Weights of a small mixture-of-experts language model, trained from scratch on English Wikipedia.
Experts: 32 experts in each of 13 layers, 48 SwiGLU neurons an expert, 4 picks a token, a shared expert of 128 neurons.
Training: a variant of SOAP for the experts, 9613 steps.
Below are experts of layer 5 (counted from 0) of a mixture-of-experts language model. Rows are named router (the router's row for the expert), down (a neuron's output weights, with its number) and show model dimensions 64-127. Each number is 128 + 32 x the weight over its row's rms, rounded and kept within 0 to 255.
After each expert's rows: "comes before" lists some tokens at least twice as common just after its tokens as in all text. This comes from a sample of Wikipedia text that the model never trained on. Tokens count by the router's weight.

# expert 12
router [180 181 140 164 131 111 127 124 111 165  78 190 104 149 153 100 112 162 107 184 149 137 175 172  95 158 116 112  79 164  84 160 138  22  48 133 126 120  63 136 107 153 171 130 139 105 139 146 142  81  73  69 117 162 157  96  85 113 132 122  70 123 117  84]
down0 [161 174 104 155 139 133 148 141 103 174 125 130 141  87 132 124  86 144 204 136  79 143  98 127 120 129 181 158 116 135 129 105  49 159 166 105 153 143 107 100 181 133 224 130 118  30 128 111 124 152 182 130 122  70 132 154 147  79 174 123 113 129 135 134]
down1 [154 120 159 150 120 121 177 129 141 122  91 139 134 141  80 125 138 136 171 116 166 186 173 200 136 125  68 108 143 129 138 182 157 181 123  91 149 130 143 121  73 144 117 160  88  94 119 106 126 214 136 111 129 128 139  64 144 126 158 116 109 120  94 156]
down2 [119  93 129 112 181 112 144 107 149 146 155  94 126 149 136 160 142 201 108  97  93 138 152 136 104 122 150 112  93 126 106  97 123 150  90 118 137  96 121 129 162 132 185 129 140 173 184 176 110 129  42 174 117 141  71  77 117  98 182 140 138 121 101  81]
down3 [ 92 145 123 161  90  68 202  68 142  75 180  91 113 130 177 170 131 171 118 127 153 183 104  91 173 113 166 125 174 134  78 138 140 120 154 126 128  43 119 136 157 170 125 173 153  83 175 126 144  61 135  75 103 138  56 116 128 172 160 132 110 131 143 152]
down4 [122 159 154 121 159 151 158 144  51 139 143 127  61 133 154 127  92 118  49 117 158 127 129 140 156 113 144 167 103 136 108 134  69  95 144 144  73 183 123 158 127 103 161 127 165 165  87 132 123  75 127 122  95  93 195 187 148 136 131  77 131 145 134 123]
comes before: " ", " |", " 0", " 3", " 1", " 2"

# expert 18
router [153 104 109  33 124 142 117 143 129 103 142  54  81 164 139  89 131 130 145 141 202 103 124 113 123 115 192 132  91 143 116 154 159 116 160 154 143 176 111 172 130  90 133 160 205 135  85 129 138 131 137 111 102 122  93 139 145 105 116 143 156 203  98 101]
down0 [151 126 128 118  62 123 170 112  82 150  68 143 122 128 114 126 134 157  49 160 118 150 132  83 149 180 119  65 116 175 123 170 124 130 151 128 192 117  77 130 111  84 111  88  99 114 157 146 104 106 116 140 142  81  56 199 226 128 218 119 108 104 123 160]
down1 [125  97 138  79 166 176 140 151  83 130 171 138  95 118 134 133 137 132 142 132 114  77 129 123 186 112 124  96 123 163 139 125 108 173 112 140 144 156 143 120 141  66 134 252  91 156 133 116 156 162 128 111 167  96 101 136 166 156  92 181 184 119 125 124]
down2 [129 125 173 139 175 142 106 100  99 214 127  66 109 117 151  68  78 128 146 173 138 131 129  72 105  69 152 109 134 141  92 139 142 112 128 148  94  97 179 155 158 149 131 148 173 149 158 117 124 135  99 101 120  88 125 121 124 140  72 154 158 128 118 110]
down3 [140 132 164 177 130 155 129 127 124 120  25 108  77 136 127 106 143 114 113  59 108 125  71 167  95  89 141 184 162 163 113 152 105 121 173 165 118  64 162  48 173 118 207  93 179 125 130 134  55  98 127 143 144  66  71 135 123  92 133 172 163 168 103 104]
down4 [158 122 122  99  84 114 140 157 138 127 137 159 118 114  93 166 130 129 131 242 138 129  59 173 123  93  92 167  67 110 125  89  46 150  98 124 138 168 158 175 173 169 184 116  59 107 170 146 145 113 168 127 137 123 114 132 124 108  76  69 120 106 133 120]
comes before: " |", "%", " m", " years", ",000", ".5"

# expert 2
router [161  84 120 140  70 146 153 154 111 166 119 168 184 111 153 149  97 149 158 169  86  55  92 132  58 158 137 147 128 151 163 132 168  76  95  86 176 104 118 112  65 125 101 114 122 178 171 125 182  70 215 126 198 124 154 151  94  49 103 162 107 125 158 157]
down0 [ 89 146 115 197  88 147 135 143  96  82 141 175 187 203 135 104 125 132 128 163 132 112 161 154 135 113 120 101 116 161 184 130 108  72  97 110 122 175 168 136 136 188  58 102 168 124  33 153 113  77 152 118 131 134 132 126 127  88 139  89 131  77 137 151]
down1 [129 126 128 126 160 164 142 147 144  73 167  82 187 169 122 130 102 112  88 100 144 146 120 161 130 139 157 122 121 125 110 139 108 128 128 103 127 162 121  87 128 145  91 134  92 205 106 164 126 127 146 118 140 128 165 128 118 110 146 122 110  72  95 135]
down2 [ 98 121 131 180 114 165 162  88 149 161 130 129 170 136 113 102 201 105 144 116 128 154 123  94 142  95 109  68 135 122 124 131 139 131 137 146  85  79 139 121 113 195  88  98 129 128 130 154 135 123  58 133 103 125  79 127  85  44  80 119 181 109 144 184]
down3 [108 155 180 117 155 141 117 174 221 155 122  85 108 119 153 156 154 134  85 119 131 153 104 111 115 137 134 116 109 122  80 125  88  43 136 168 134 104 109 105  90 112 129 127 176  69  98 165 126 141 127 166 125 143 170 174 137 117 103 173 153 156 115  86]
down4 [186 146 175 163 109  94 193 101 124 181 209 112 156 106 140 130 111 161 144  70 134 144 145  69 195 117 159  76 188  98  88 169 158  91 156 187 112 129 125 139 126 152 155  85  93  88 144 139 115 118 152 142 146 186 152 152 125  86 137 126 141 126 122 123]
comes before: "|", "-", "\n", "The", "In", "=="

# expert 6
router [114 122 117 104 103 122  98 107 171 154  87 117 130 135 125 140 133 142 166  77  89 170 122  99 147 121 168  97  83 102 150 122 120 162  90 185 150 162 143 148 114 137 118 132 119 122 134 123 118 220 159  37  95 140 123 104 155 152 161 153 134  94 128 121]
down0 [ 86 208 123 120 164 126 119 116 163 151 131 171 186 119 101 131 126 157 128 108 153 121 117 154 173  86 119 162 123 148  57 125 144 138  74 126 178 109 112 186 139  87 207 189 119 107 112 124 182 169 137 148 127 118 148 101 125 121 146 130 116 131 110  63]
down1 [ 81 109  91 131  69 118 106 110 130 108 134 147 138  88 126 127 143 130 118 149 122 116  88 208  95  68 156 124 146 125 139 124 176 134  71 100  99  83 134  74 129 140 104  89 108 123 131 128 124 124  96 126  81  35 117  81 137 134 124 178  86 170 142 150]
down2 [129 114 110 151 133 129 189 158  95 110 187 146 157  71 177 152 160 181 131 110 130 122 142 112 203  70 140  95 174 131 102 134 133 129 133 124 173 108 104 105 135 108 132 126 107 120 130 131  77 123  94 145 168 129 138 160 138 133 137 110 105  84 119 142]
down3 [152 142 107 143 134 124 169  85 130 143  52  86 116 148 142 158 158 127 199 183  86 153 141 171 135 130 156 123 108 129  81 122 120 113 158 140 127 208 156  97 128  82 136 125 118 119 122 150 189  85 164 112  88 130 121 111 180 103 166 105 160 110 126 152]
down4 [144 125 133 141 177 156 132 125 180 172 110 137  91 172 105 129 126 129 136 120 103  92 146 108 116  90 126 137 160 129 111 127 103  83 143 105 128  83 132 158  69 109 126 156 127 176 139  55 127 124 126 127 130 121 126  91  78 143 114 131  82 161 109 128]
comes before: " was", " is", " are", " of", " has", " had"

# expert 7
router [ 18 139 119 108 105  79 121 116 130 173 120 101 188 139 157 143 138 126 133 111  98 153 154 152  66 164 143 140  91  81  98 132 170 141 116 176 130 150 110 176 124 122 134 150  90 184 141  83 109 155 114 191  59 183 111  67 124 100 146  69 147 138  99 177]
down0 [169 188 113 174 105 145 133 155  84  88 159 134 147 143 132 131 132 122 106 153 114 160 182 128  88  58  77  56 114 185 133 128 162  72 131 107 156 115 128 181 110  93 130 140 175 126 100 129 120 134 124  94 137 135 126 130 143 139 124 126 150  99 122 139]
down1 [127  83  72 131 200 128 144  77 129 128 141 127  95 165 122  83 150  90 141 127 126 121 130  87 166 119  87 139 129 121  62 171  48 109 125 146 103 109 110 120 108 130 126 124  99 174 155 136  98 155 106 105 125  92 152 179 119 127 121 184 136 109 177  99]
down2 [104 142  75 135 142 125 138 153 128 123 157 225 124 132 146 133 113 124 105 126 116 177 120 170 118 168  99 162 143 131  50 174 122 130  95  84 151  30  55 112 102  82 104  72 138 119 133 133  96 105 126 168 167  82 119 114 131 113 116 140 121 159 117 146]
down3 [121 134 163 159 138 122 117 215 176 120 196 127 164 136 158 130  79  77 122 143 136 163 187 141 120  73  92 129 122 138  58 132 163  97 111 140  99  99 117  88  39  94 132 159 229 131 151 136  88  60  76 131 164  84 159 103 151 120 142 102 171 128 174 152]
down4 [110 100 152 100 128 166 187 118 142 112 104 126 129 138  88  91 156 145 155 105  85 142 133 171 130 143 123 132  91 119 192 154 122 153 130 150 152 150 106  85  80 191 107 124 120 133 150 153  88 139 181   7 147 150 107 104 135 126 123  56 172 124  87 168]
comes before: " the", " he", " that", " it", " a", " they"

# expert 15
router [127 151 122 159 138  54 154 137 100 150  92 142 143 133  98  89 160  76  62 194 179  71 117 135  92 114  59 171 127  84  54  94 114  94 114 129 146 152 136 118 105 116 154 113 169 143 156 124 165 139 112  95 116 188 124 139 127 153 128  97  95 126 147 142]
down0 [131 180 152 186 142 128 128 158 146 101 135 163  71 139 133 176 122 135 178 126 117 117 186 143 196 134 152 124 133 159 156 145  60 132 124 132  76 113 152 166  95 130 109 173 120 154 159  82 148  89 137 111 132 130 132 121 122 140 172  70  90 157 150 136]
down1 [126 129  84 179 137 189 170 161 118 124 125 133 173 129 120 122 139 138  75 132 119  84 144  55 169  87 132 129 192  89 170 147 169 151 191  74 187 122 150 169 147 167 128 132 139 135 173 132 142 112 174 120 142  85  87 147 113 151 190 120 144 113  85 119]
down2 [176 126  92 151 128 127 110 125 141  75 167 101 203 145 109 124 112 169 125 110 121 120 158 123 142 126 131  91 135 142 114 135  81 132 204 176 198  98 129 204 114  95 145 127 171  42 161 167 133 100 123 127 169  91 148  97 124 113 120 129 129 145 178 151]
down3 [150 134 139 101  98  85 130 191 138 134  86 124 174 151 124 140 143 129  70 131 145 122 176 176 136 114 165  97 145 138 161  98 123 154 163 106  60  89  92 130 161  69 128  58 116  92 117 127 100 115 109  91 212  77 150 157 130 168  98 143  72 128 116 162]
down4 [153 125 121 132 124 123  79 133 149  88 124 159 159 132 147 124 131 116   7 101 117 204 204 124 127 153 122 159 177 128 114 102  95 129 145  87 121 147 133  93 162 147 196  55 127  84 165 107 149  92 151 119 142 117 132  95 181 180 106 137 120 155 144 163]
comes before: " the", " ", " a", " his", " T", " S"

# expert 17
router [126 128 148  89 116 147  78 145 150  99 156  97 154 140 176  97 171 145 169 144 106  81 112 130 136 181 163 209 153 163 157 200 169 102 133 147 100  87 137 104 137 137  78 192 132 136 142  92  62 157 149 172 120  91 115  89  54 137 119 165 173 171  69  93]
down0 [116 200 134 151 215 163 124 146  44 170 196 124 106 128 155 129 148 120  69 158  68 101 106 124 117 129 168 125 140 118 119  98 132 137 125 155 118 172 121 124 137 100 182  87  71 173 112 115 118 142 136 115 134 127  70 133 133 159  90 110 152 156 114  63]
down1 [130 130 179 165 144  83 129 155 103  85  58 123 110 138 136 168 136 125 114  74 129 116 148 112 110 110 175 124 120  98  93 129 134 128 133  92  83 150 171 149 142  77  96 154 105 129  22  46 118 120 102 128 112  85  82 169 127 100 132  80  69 166 145 148]
down2 [124 200 108 128  89 136 126 196 165 151  98 134  92 134 122 134 104 148  94 131  98 139 156 151 136 110  30 187 161  23 160 118 120 148 143  54 239 122 143 127 143 193 113 134 136 136 159 133 122 120 196  70 128 148  98  93 141 118 131 122 167 135 122 103]
down3 [138 190 104 182 115 128 184  99 129 169 117  76  40  84 152  72 116 113  62 127 101 118 114 133 140  94  45 160 117 108 122  54 110 184 175 144 144 130 155 147 136  77 128  74 158 111 154 124 133 146 124  61 132 152  34 124 159 134  61 147 137  91 111 139]
down4 [ 92 142 119 131 142 122 173 128 130 132 157 184 102 120 156 105 169  97 179 121 143 146 116 182  79 121  80 163 115 155 127 112 121  67  95  92 180 124 158  82  92 143 104 105  17 153 126  78 205 121 132 105 125 127 144 194 175 111 119 162 183 130 140 102]
comes before: " |", "',", "'", " his", " /", " first"

# expert 8
router [127 132 119 170 143 149 113 125 158 124  95 154 147 111 161  87 106 114 125 178 109 153 114 133  99  74 142 146 125 168 194 127 108 121 135 103  66 141  90 106 186 157 161 183 150 180  58  75 126 129  91 117  79 145  90 163 150 131 177  83 111  74 113 155]
down0 [121 124 144 125 101 107 118 127 116 118  74  71 168 120 168 164 111 120 160  98 189 191 112 189 146 132 133  95 114 123 101  97 147 129 121 132 117  84 154 146 104 105  66 153 112 132 117 130 164 120 178  84 120 128 166 132 161 174 133 106 130 129 119 159]
down1 [ 67 138  92 117 134 164 140 179 132 166 146 124 141 152 166 139 130 128 140 137  84  99 134  89 130 128 193 118  90  60 101 135 168 136 122 128 129 150  85 140 124 150 122 139  74 172  80 124 146 153 129 150 227 112 138 137 100  50  92 132 109 113 159  63]
down2 [126 108 134 105 111 145 141 173 147 118 198  52 131 137  99  96 108 115 112 133  59 139 149 118 131 165 114 146 129 131 176 139 138 125 108  82 137 132  66 102 130 114 134  70 134  94  55 130  68  64 131  44  91  71 175 157 135 185 127 164 109 160 127 171]
down3 [ 94 107 142  26 158  83 111  69 168 152  70 163  70 104 193 110 163 123 152 121 126 129  94 139  81  91 133 122 124  96 153 163 163 144 161 132 161 151 102 143 113 119 164 119 189 160 124 147 120 109 128  83  90 128 137  50  98 106 145 120 164 112 123 132]
down4 [ 66 118 150 139 137 170  91 135 131  99 185  79 159 145 133 128  83 156 143 138 133 104  84 178 100  76 140 118  65 108 130 149 151 145 123  92 133 179 118 116 126 144 113 122 137 163 142 113 120 137 140 139  44 143 108 159 107 101 185 159 131 133 184 121]
comes before: "-", " of", "|", ":", " Born:", " •"

# expert 20
router [135 138 133 130 120 151 146 118 142 117 100 134 112 110  68 145 155 104 125 145  89  90 145 121 121 140 200 120 125 121 152 165 124 118 204 210 149 159 118 122 153  88 128 152 100 121 129 148  73  96 155 127 183 155 164 142 125 157  73 108 106 171 145 169]
down0 [135  89 113 119 137 120  32 145 130 131 115 123 136  75 134 155 143 118 109 127 118 142 138 134 104 117 156  88 165 108  70 106 109 126 127  96  99 148 113  85 132  69 154  92  99  91 123 144 108 121 137 166 136 121 121 135 145 101  91  73 165 188 168 112]
down1 [209 124 131 138 113 104 168 124  58 140 127 159 128  98 174 138 121 114 127 114 100 136  93 131 128 195 145 105 130 122 135 126 128 138 127 119 165 129 112 103 119  83 127 194 131 109 162 150 127  70 128 146  95 136  90 126 136 160 174 117 149 152  99 140]
down2 [178 143 131 141 147 126 164 131 126 135 193 100 151 142 113 129 188 111 127 142 185 138 104 156 139 168 163 146 114 127 131 156 138  76 154  95 125 134 196 129 103 131 147 147 193 180 169 105 147 131 112 138 103 140 153 100 109 146  73 124 174 135 133 150]
down3 [193 147 127 118 158 143 138 128 156 148 107 101 131 119  94 117 121  97 133 104 117 186 173 180 134 189 137 141 189  95 133 141 101 166  71 120 101 175  78 143 144 131 131 106 110 132 162 182 113 170  98 112 134  96 163 142 127 156 143 122 178 118  91 115]
down4 [179 177 128  93  96 141 167 194  65 141 144 119 129  70 101 146 110 115 188 184 143 112 127 147  77 138 108 130 144 164  59 114 106 163  70 137 113 110  82 178 118 167 160 177  54 143 142 147 142 142  58 167 176 215  94 122 118 230 164 124 146  88 126 133]
comes before: " |", ";", ")", ",", "'s", " ("

# expert 29
router [149  97 123 169 134 121 191 172 104  99 156 172 137 131  80  45 116  87  74 168 129 132 155 145 121  86  90  81  90  75 190 115 147 143  91 126 191 217 123  76 100 126 145  89  60 142 143 188 114 165 131 138 161 178 141  89 136 135 152 111 102  83 106  85]
down0 [124  73 122 207 161 120 177  86 211 106 182  83 143 119 152 154 102 117 110  90 104  97  95 175 153 137 128 121 174 153 101 121 136  81 122  93 126 150 125 137 141 135 152  67 115  15 134 126 124 145 132 121 108  75 111 164 130 142 172 172 127 155  64 137]
down1 [125 198 137 133 142 100 129 130 136 127 149 129 142 115 132 131 108 131 133 142  92  83 101 140 129 155  80 151 133 130 229 154 103 150  93 141 170  98 113 114 132 128 106  95 132  57 178 118  95 111 133 120 127  97 139 124  86 194 129 135  41 123 130 113]
down2 [163 110 143 150 123 109 103 120 175 124 127  77 121 110  82 118 132  88 119 109 169 154 178  90 109 130 142 141 165 145 126 149 131 121  75 166 124 113 136 160 160 121 128 143 192 117  16  71 127  92 102  87 106 192 171 109 101 115  94  64 136 117 167 160]
down3 [135 128 110 144 122  84 137 130 189 130  98 124 168 127  61 134 142 174 156 166 123 152 191  77 139 151 146 147 124 132 144 144 130 116 122 123 131  94 114 148 163 140 114 126 123 138 128  83 195 116 113 138 168 169 119 115 118 135 121 154 126 163 185 102]
down4 [ 67 120 134 119 162  95 109 197 113 155  54 127 179 131 175 153 154 163 112 136 182 152 174 127 183 160 122 107 138 106 118 135  91  99 110 108 176 156  96 156 129 108 104 145 121 194 136 153 141  18  87 155 213 113 111 143  78  81 142 138 137  43 128 133]
comes before: ":", " |", " of", " in", " by", " to"

# expert 14
router [142 100 142 121 165 137 147 106 139 117 130  60 159 101 158 121 185  96  63 121 132 115 180 142  77 128  68 166 149 143  96 112 122 159 134 118  76 177 109 111 162 103 153 163 117 130 146 168  72 147 141 134 108 135 125 124  68 143  89  85 151 114 151 171]
down0 [ 83 155 164  94 139 148 141  82  96 108 176 149 100 140 159  72 139 109 120 127 117 149 236 124 141 170 185 133  39 130 110 123 122 101  92 162 134  98 122  87 105 125  89 117 116 162 121  80 131 162 117 102 160 173 128  93 154 107  97 132 180 210 132 124]
down1 [167 132 134 139 182  58 141 159 112  98 212  46 106 105 118 130 129 110 159 104 157 138 144 129  96 167 135 116 152 175 149 132 132 141 121 109 134 230 156  96 152  96 101 115 174  89 146 140 108 141 152 113 183 130 160 185  97  99 102 150 106  49 126 155]
down2 [124 130 165 167 116 111  96 156 128 114 124 127  82 128  89  80 159  94 134 181 151 123 139 109 118 133 108 159  60 142 121  91 212 166  65 122  96 140 118 122 152 126 136 129 108 146 114 125 134  98  44 132  95 134 129 113 144 144 124 136 136 128 131 180]
down3 [ 73 105  80 146 139 180 170 140 126 132 153  71 114 100 141 108 159 135 112  66 155 136 160 103  46 170 112 141 114 154  44 128 123 123  97 122 157 195  47 194 156 163 153 175 138 129 122 152  95 102 100 144  55 193 128  96 177  98 146 196 136 151 121 127]
down4 [ 77 101 131 131 117  92 124 148 114 147  82 117 100  82  98 134 145  94 112 142 126 157 152 128 166 104 135 103 194 137 139 120 148 121 153 126 145 138 172 128 128 127 107 151  76 108 130  88 116 187 100 162 155 120 182 152 199 168 123 121 113  76  95 160]
comes before: " the", " a", " his", " its", " this", " an"

# expert 4
router [117 105 121 100 119 118 164 210 123 123 164 193 152 110 138 153 108 160  56 106  69 132 116 124 115 155 149 139 102 116 150 156 118 130 107 139 123  73  80 127 121 115  54 120  67 142  95 155 128  97 120  72 106  74  89 145 139  95 115 140 171 109 132 114]
down0 [133 111 129 133  78 133  75 105 125 153 162 120  65 141  84 180 101 103 116  68 127 106  78 141  81 139 139 139 105 127 150 128 104 143 147 136  99 152  61 166 162 109 137 161 128  45 117 127  53  87 107  92  98 131  97  61 129 142  91 122 134 140 115 149]
down1 [134 151 226 204 168 185  98 113 129 168 123  90 131 129  84 120 151 140 142  65  73 122 173 133 152 180 125 118 127 153 105 129 128 187 122  75  92 138 121 135 134 128 146 129 122 151 108 106 126  89 102 131 164 167 147 151 115 164 107 140 139 149  85 130]
down2 [163 127 195 134 127 154 142 130 177  79 126 111  91 166 108 166 152 125 131 162 141  82 138 114 142 127 111 125 147 115 154 134 127 192 167 169 192 119 125 165  95 135 126 146 117 123 136  96 128  98 138 132 116 144 124 149 125 130 111 151 131 151 114 115]
down3 [120 136  89 134 157 116 125 141 124 132 150 185 109 124  85 110  63 112  80  88  96  83 164 131 160 106  74 101  85 128 138 117 143 138 154 115 100 110 126 131 102 140 108  72 128 142 131 108 131 137  91 178  93 179 104  97 122 163 112  95 123 140 127 119]
down4 [140 120 128 108 174 185 123 229 125  89 124  74 151 160 125  51 181 117 130 156 183 125 153  83 117 188 124 137 131 136  91 171 141 149 128 139 130  70 131 129 117 144 112 114 139 113  62 149 124 145  84 118 130 124 129  97 155 130 117  79 123 137 132 100]
comes before: " |", "\n", " 0", " ", " −", " +"

# expert 13
router [131 125  82  90 134 104 167 139 137 188 110 118 157 109 150 121  80 112  90 167 171  93 167 106 147 104 105 158 164 112  81 169 183 127  95 125 111 209 140 121  86  85 139 161 186 162 116 114 144 147  86 148 135 145 143 121 147 184 119 105 118 104 157 112]
down0 [ 95 204 132 122 124 148 139 129 117 151   0 144 145  87 127 128 104 128 151 124 112 118 112  86 134 146 144  86  64 122 103  47 132 186  87 126  34 127  99  85  43 129 112 116 182  99 133 116 170 113 125 138 121 125 121 111  93 137 106  90 104 146 160 131]
down1 [157 131 113 136 186 122 195 124 110 139 183 140 132  98 208 108 128  85 140 151 104 143  94 168 144 136 114 149 156 123  74 166 161 146  83  91 128 167 121 163 138 158 116 102 160 213 128 119 117 176 119 146 139 108 114 132 195 103  99 123 131 159 206  85]
down2 [112 116 129  94 147 128 173 125 148 165 156  88 136 156 145 183 176 119 143 101 172 148 103 136 151 110 128 182 125 153 169 112 146 139  87 121  96 109 122 114 123 144 117 173 156 111 132 121 138 133 106 137 124 169 148 160  92 144 103 130 133 113  64 101]
down3 [127 124 130 177  87 196 116 120 141  77  98 118 154 129 125 133  92 169  63 133 167 128  46 154 135  54 122 128 137 119 121 164 198  98 136 121 133 105 128 135 117 109 147 137 151 135  82 135  83 152  69 101 134 127  85 122 101  57 108 121 144 124 119 120]
down4 [131 169 135 117  97 136  32 133  99 168 255 124 108 132 157 107 130 128 147 144 108 150 126 176  98 105 140 107 137  89 150 131 117 139 125 114 149 153 128  96 140 121 130 165 124 139 103 123 147 141 122 137 116  85 124 135 181 168 131 106 158 121 112 118]
comes before: " a", " the", " be", " been", " an", " also"

# expert 30
router [117  92  95 131 170 135 168 134 111  93 152 109 187 102 144 184 113 100  95 171  86 117 178 123 140 104 165 149  97 117 175 153 211 110 101 139 112 110 118 110 119  94 136 108 126  70 125 192 130 156 134 145 158 188  81 103 124 129 102 111 138  79 130 124]
down0 [ 98 137  58 134  96 135 108 154 111 100 172 133 137 183 118 164 132 146  85  95  61 157 123 135 153 132 135 129 135 156  88 169 109 141  83  97 183 158 164 151 116 129 127 160 126 165 157 125 149 126 166 135 154 130 116 115  97 164 129 152 137  57 121 126]
down1 [167  89 146 133 145 155 125 150 138 170  10 133 111 100 175 125 100  79 196 165  73 158 125 175 140 167 114  93 137  97 167 144 116 150 128  64 139 125  88 100 127 147 132 162 131 120 135 106 165 124 137 104 137 126 135 142 159  74 165 107  78 123 181 162]
down2 [242  99 154 131 122 160 155 138 104 141  44 128 124  27 148 104 136 134  93  88 153 179 188 117 232 110 183 165  98 123 124 155  80 133 132 109 157 130 185  92 120  68 141 128 182  70 134 158 104 131 172 171 108 134 211 154 136 177 127 133 125 157 129  79]
down3 [128 131 109 138 126 142 138 153 132  69 125 154 108 158 123 124 106 112  95 107 147 160  55 108  53 122  82 128 111 111 103 128 121 166 159 111 129  58  99 127 143 197 138 130 103  93 168 127 110 113  84 186 132 127 111 130 130 107  95 166 138 117 149 124]
down4 [139  90 120 167 158 169 133 109 144  83 139 186  73 131 113 161  97 105 170 142 144 118 126 153 143 117 144 125 190 179 129 129 122 136  92 179 114 114  87  85 151  99  83 105 136 119 135 144 171 129 122 145 160 182 105  86 144  87 140 110 115 124 124 139]
comes before: " in", " to", " by", " of", " as", "."

# expert 23
router [112  98 140  72 146 153 104 176 109 127 177 142 146  96 119  97 156 130 153 122 125 124 139  64 104 105 162  95 120 173 182 128  50 185 211  72 101 130 180 149 108 102 174 126  88 137  92 104 102 161 179 163 116 111 189 101 148 106 117 149 151 122 116 176]
down0 [137  85  74 104 124 131 118  90  80 200  10 135 133 161 126 123  93 121 129 111  59 138 147  90 139 173 177  41  89 128  84 169 133 110 147  84 140 113 142  73 139 122 149 116 117  74 136 143 140 135 140 170 153 116 149 128 119 121 121 178 155  56 123 130]
down1 [154  74  88 114 174  82 133 135 140 189 111 121 149 185 135  89 130 165  93 143 129 141 109  57 161  70 113 104  47  65 125 127 135  96 122 123  95 149 132  96 110 118 129 129  79  90 126 130 112 102  94 103 153  99  53 143 133 131 227 131 121 118 109 153]
down2 [158 142 191 146 122  87 112 157 136 178 196 110 153 165 142 164 109 119  86 168 121 124 139  81 110  61 184 134 116 109 101  89  95  87 128 148  99 129  55 162 141 152 130  95 125  35 131 122  79 201 134 145 152 106 133 115 214 203 129 149 143 118 129 128]
down3 [ 96 133 128  82 150 139 137  92 131 125 255 205 127 103  53 140 160 110 144 107 128  98 115 102 123 183 121 112  92 112 142 157 143 142  88 124 144 144 195 183  97 143 170 167 124 158 123 115 117 117 187 150  85 118  96 134 186 146 110 173 107  99 106 152]
down4 [135 116  59 127  95  94 170  74 159 136 142 123 134 177  45 188 148 148 129 142 119 162 141 174 144  87 161 125 202 108 123  76 116  98  79 108 127 184 119  65 175 139 127 144 140 128 112 185 140 131 150 182 149 118  95 156 121 158  56 140 142  75  84  93]
comes before: "\n", " The", " He", " In", " It", "),"